config = dict(
    num_hidden_layers=13,
    hidden_size=192,
    n_experts=8,
    experts_per_token=1,
    d_expert=320,
    d_shared_expert=0,
    hidden_act='swiglu',
    moe_layers=[1, 2, 3, 4, 5, 6, 7, 8, 9, 10, 11, 12],
    router_score='softmax',
    normalize_top_k=False,
    routed_scale=1.0,
    balance_loss=0.00322,
    balance_bias=False,
    router_z_loss=0.0001,
    init_std_router=0.00796,
    lr_router=0.000713,
    vocab_size=8192,
    norm='rmsnorm',
    norm_eps=1e-05,
    tie_word_embeddings=False,
    optimizer='soap_variant',
    learning_rate=0.00494,
    batch_tokens=[32768, 65536, 131072, 262144],
    max_seq_len=512,
    train_tokens=455700000,
    max_steps=4360,
    dataset='wikipedia_en',
)
Below are experts of layer 4 (counted from 0) of a mixture-of-experts language model. Rows are named router (the router's row for the expert), gate (a neuron's input weights, with its number), up (a neuron's input weights, with its number), down (a neuron's output weights, with its number) and show model dimensions 0-95. Each number is 50 + 15 x the weight over its row's rms, rounded and kept within 0 to 99.
Before each expert's rows: "gets" lists some tokens that make up at least twice as much of what it gets as of all text; "mostly gets" lists some tokens that are sent to it at least half of the time. This comes from a sample of Wikipedia text that the model never trained on. Tokens count by the router's weight.

# expert 6
gets: " of", " to", " in", " that", " for", " by"
mostly gets: " by", " that", " for", " which", " who", " at"
router:99 45 27 48 28 60 10 57 52 54 36 31 36 77 22 30 65 51 38 59 62 52 47 31 49 35 57 38 62 47 47 30 58 45 70 23 60 43 58 57 24 52 42 33 53 35 59 31 52 43 63 53 42 68 30 38 60 19 54 64 52 69 71 24 32 62 28 41 74 54 40 37 56 49 68 45 60 65 56 59 32 49 43 51 50 28 57 53 51 51 68 83 44 49 49 59
gate21:73 58 81 24 38 62 47 87 68 42 65 40 42 58 55 61 78 67 56 58 26 68 70 43 18 63 31 47 60 79 58 49 44 26 69 40 50 56 54 40 33 37 66 35 43 60 72 57 79 25 39 25 42 52 47 43 51 37 64 44 59 45 72 37 07 52 41 81 67 59 42 41 46 76 32 54 31 49 32 63 47 68 34 66 75 36 52 23 47 55 52 47 66 51 37 45
up21:45 55 69 53 41 29 55 30 13 42 53 49 47 26 51 46 48 30 50 39 37 53 55 40 50 23 69 40 50 42 71 64 27 62 43 53 47 27 41 43 50 32 74 47 54 60 36 30 14 51 55 54 66 43 54 60 76 46 34 45 25 48 38 46 83 18 65 54 32 32 37 42 42 22 51 42 76 19 84 22 83 51 50 40 49 23 56 60 63 27 44 77 53 18 42 42
down21:58 71 58 70 47 57 69 74 48 49 73 86 20 45 41 40 73 55 72 50 40 44 30 40 36 69 32 19 56 71 39 50 35 45 50 38 75 58 56 43 28 35 49 74 39 50 70 63 62 60 35 28 25 32 42 29 45 58 47 23 33 61 34 56 51 74 34 64 58 48 51 60 48 64 60 66 39 66 20 63 55 43 44 49 60 67 56 73 38 54 57 48 67 55 58 76

# expert 4
gets: " a", "a", "ra", "A", "o", " as"
mostly gets: " con", " per", " me", " dis", " Ju", " Dis"
router:60 48 47 62 50 60 68 23 42 14 58 65 29 51 61 31 30 71 32 26 60 60 52 29 42 52 38 40 61 69 19 71 35 65 39 31 35 73 63 48 27 50 58 27 46 38 62 50 51 31 29 63 59 71 52 43 44 47 65 59 45 46 26 26 71 21 41 50 37 27 34 36 67 46 55 77 66 34 44 75 53 40 14 66 54 38 54 55 71 55 48 62 49 38 64 56
gate0:54 45 59 58 40 28 38 56 30 60 57 68 42 38 47 47 61 57 45 21 69 78 31 49 62 31 48 41 58 52 19 54 40 40 75 52 74 52 81 57 31 35 70 52 58 48 49 30 79 51 37 32 49 68 40 24 64 42 39 57 46 42 58 61 41 45 74 39 54 59 65 47 41 33 15 56 58 45 51 41 48 69 27 61 51 34 28 48 66 48 43 66 29 50 20 56
up0:57 49 39 12 75 62 57 67 50 32 44 47 62 40 76 25 68 39 41 74 25 26 53 45 30 45 53 47 62 38 35 62 58 35 26 53 33 53 37 58 59 66 41 33 33 60 49 42 42 26 37 45 57 55 82 67 38 50 40 72 68 66 36 77 53 73 42 64 37 50 39 49 94 54 82 49 38 55 72 65 54 55 69 60 53 21 54 60 53 13 52 38 50 54 68 51
down0:41 40 77 64 39 43 63 42 41 60 32 62 53 82 62 60 30 58 32 43 53 56 60 21 52 53 51 57 93 37 52 39 50 57 37 55 54 38 33 55 46 27 30 34 42 62 25 51 57 60 69 37 46 44 59 57 73 39 37 29 21 81 53 18 32 29 55 34 44 33 75 73 61 38 74 48 73 38 35 48 50 25 60 58 26 47 28 42 69 40 56 39 52 57 72 57

# expert 2
gets: "\n", " (", ".", "-", " \"", "=="
mostly gets: "\n", " (", " \"", "==", " The", "The"
router:98 39 44 60 47 50 21 50 75 39 53 88 51 51 43 42 67 56 36 44 61 42 43 66 49 42 46 66 48 49 45 28 18 25 32 48 71 26 50 66 49 52 39 38 65 51 85 37 56 47 37 54 43 65 30 27 45 51 78 64 23 34 75 40 48 51 53 34 24 51 31 29 65 26 49 48 48 56 33 60 47 69 56 39 56 50 26 84 62 52 42 55 56 52 52 66
gate21:57 39 67 49 58 56 40 51 38 64 53 61 53 59 19 20 56 31 39 51 80 60 32 46 38 30 59 66 69 65 62 57 51 54 65 62 69 46 36 55 30 44 50 42 56 48 97 49 55 42 60 62 75 23 12 56 46 80 66 68 39 49 23 46 31 48 34 66 51 53 58 60 17 27 73 38 50 37 42 44 49 59 35 44 75 49 63 24 53 70 63 53 95 42 58 41
up21:27 46 53 57 16 47 63 36 52 46 30 52 52 49 56 80 60 83 73 45 56 37 58 54 27 52 51 47 53 43 43 60 42 27 58 52 27 40 33 52 35 57 52 53 52 51 52 57 65 67 46 37 81 51 35 17 35 43 78 43 32 75 61 31 54 48 59 56 44 46 66 44 54 58 52 29 38 67 24 58 47 69 46 52 83 58 40 77 48 67 46 78 38 56 47 56
down21:33 26 33 46 31 66 63 60 43 52 32 26 58 69 34 36 56 61 46 55 71 41 37 56 37 63 24 59 33 62 27 69 41 43 53 56 33 48 69 70 21 34 53 55 48 32 68 31 40 69 79 38 71 61 50 43 19 30 48 47 51 80 52 39 49 57 41 14 36 59 71 26 55 74 48 45 61 65 32 44 53 66 39 52 68 46 59 70 63 52 45 54 49 40 52 68

# expert 5
gets: " |", ",", "|", ":", ";", ")"
mostly gets: " |", ",", ";", "|", ":", "),"
router:96 31 80 64 36 23 47 73 61 31 60 43 57 67 32 49 45 45 47 65 54 55 38 50 44 30 19 49 56 37 27 52 32 54 38 29 44 31 51 58 41 39 67 24 43 71 59 42 54 34 45 60 53 54 60 17 55 59 58 20 54 56 62 43 40 47 52 38 53 52 57 62 43 60 44 60 81 53 57 65 59 44 39 39 32 67 39 26 43 62 58 33 43 68 66 53
gate21:55 49 15 77 41 37 75 57 58 66 52 84 56 43 59 47 65 56 48 42 39 59 62 49 54 33 74 55 68 63 30 72 33 73 55 50 58 30 62 41 45 72 32 60 43 41 37 22 38 39 54 94 40 53 61 78 41 46 46 47 42 46 53 50 50 57 28 51 65 52 42 71 63 31 36 28 35 48 63 47 20 39 65 30 52 43 50 85 78 48 35 63 76 49 53 82
up21:71 60 92 78 27 33 80 31 33 25 41 68 72 43 23 61 24 40 69 42 47 25 41 46 60 59 45 22 73 20 17 60 68 53 49 50 67 41 77 33 27 49 50 51 33 45 34 45 61 56 25 48 65 46 33 28 39 51 50 38 58 42 71 76 53 45 70 45 52 51 48 66 57 41 11 80 41 60 42 55 45 35 29 78 62 56 42 42 50 56 91 59 66 50 47 32
down21:52 67 61 71 02 45 54 35 46 58 45 80 76 50 17 70 35 45 56 49 56 25 68 51 59 67 64 39 57 14 26 65 36 51 67 52 68 37 83 23 46 65 73 49 45 53 48 44 39 40 31 61 61 51 47 50 73 43 55 57 54 45 46 49 70 50 63 39 56 36 39 61 51 43 23 73 42 65 53 40 59 49 10 82 33 24 45 56 60 64 50 53 56 53 68 31

# expert 3
gets: "s", "0", "9", "8", "2", "6"
mostly gets: "ers", "s", " them", "ies", "ations", "ities"
router:47 45 67 60 35 58 48 22 94 74 48 42 62 57 46 66 80 35 56 70 50 36 68 53 67 51 45 58 70 76 68 45 56 38 55 29 52 39 49 69 39 78 54 55 53 22 61 58 38 26 67 40 50 36 42 42 28 51 61 54 57 49 48 69 33 23 44 50 41 56 51 30 45 45 37 44 47 56 75 25 48 57 41 16 31 46 46 37 49 38 70 37 50 64 31 56
gate21:38 58 42 47 38 43 68 75 55 71 45 86 48 49 54 65 30 60 33 20 30 51 67 56 45 63 61 48 53 48 55 46 55 33 68 48 35 45 61 78 30 90 27 42 35 29 55 44 45 42 64 58 66 58 86 58 28 43 58 24 54 74 63 48 62 42 38 58 35 41 55 48 48 51 70 37 51 52 77 44 37 36 62 71 48 29 50 74 46 63 37 64 34 35 49 77
up21:38 50 69 44 57 16 58 64 62 36 39 79 41 60 49 55 40 55 15 38 51 43 60 58 56 50 35 51 52 51 62 66 36 38 64 64 16 53 70 31 31 76 58 57 40 40 36 36 49 42 61 59 66 62 77 43 31 48 61 39 52 82 33 57 44 39 50 44 50 51 60 40 51 50 60 42 46 43 84 49 40 44 72 96 40 41 65 59 44 47 63 74 66 45 67 74
down21:71 53 65 62 60 54 45 48 50 53 49 54 73 51 41 53 53 84 49 75 51 34 48 65 58 54 36 52 74 32 24 82 05 63 68 60 40 39 42 34 44 54 63 87 28 70 40 54 53 72 47 46 70 55 56 50 35 74 41 39 32 29 74 45 44 44 55 24 40 45 54 50 60 60 40 50 66 56 68 32 62 27 48 43 67 37 45 29 62 43 54 46 79 50 43 64

# expert 7
gets: "er", "n", "d", "ing", "y", "ed"
mostly gets: " b", " Win", " two", " long", " star", " live"
router:53 36 75 55 56 59 52 60 35 42 38 53 79 78 28 48 49 60 24 50 64 47 81 41 18 42 70 63 32 60 65 48 48 57 68 56 75 27 25 58 65 35 45 70 49 69 53 32 80 48 49 50 77 54 77 50 74 56 36 40 32 48 64 48 34 50 57 28 34 79 49 55 39 33 49 43 45 51 34 38 73 29 59 50 60 57 28 36 85 78 23 48 38 69 77 38
gate0:52 35 70 52 52 35 43 47 77 44 51 63 48 37 60 29 44 42 21 54 49 51 77 50 66 44 65 39 52 23 22 42 68 67 41 43 37 29 39 39 59 40 50 67 46 62 27 39 55 53 47 75 53 43 47 52 62 51 51 58 45 82 26 49 51 44 31 37 96 99 36 51 52 24 59 50 33 58 62 36 59 48 37 45 38 76 24 18 67 59 54 63 48 63 51 23
up0:51 54 44 52 33 42 32 76 23 67 42 46 25 55 53 38 59 67 36 52 62 67 43 36 70 47 34 54 48 47 43 45 72 77 56 63 11 67 51 65 88 55 62 48 31 64 60 38 53 65 56 77 33 49 54 58 63 43 57 56 47 58 41 50 34 49 56 65 38 76 80 54 62 66 69 45 72 73 56 64 42 26 69 19 46 45 70 45 48 47 51 39 63 35 49 51
down0:47 42 65 41 41 47 67 27 79 78 46 35 52 39 48 70 11 31 76 33 58 43 59 50 31 52 49 49 57 47 46 41 34 59 31 53 60 56 53 35 49 50 50 45 60 36 08 45 49 42 75 18 41 50 36 46 29 54 54 71 42 46 42 32 44 17 50 38 58 52 68 71 37 33 37 35 34 28 51 24 50 67 51 62 49 80 31 61 44 51 52 74 48 37 69 65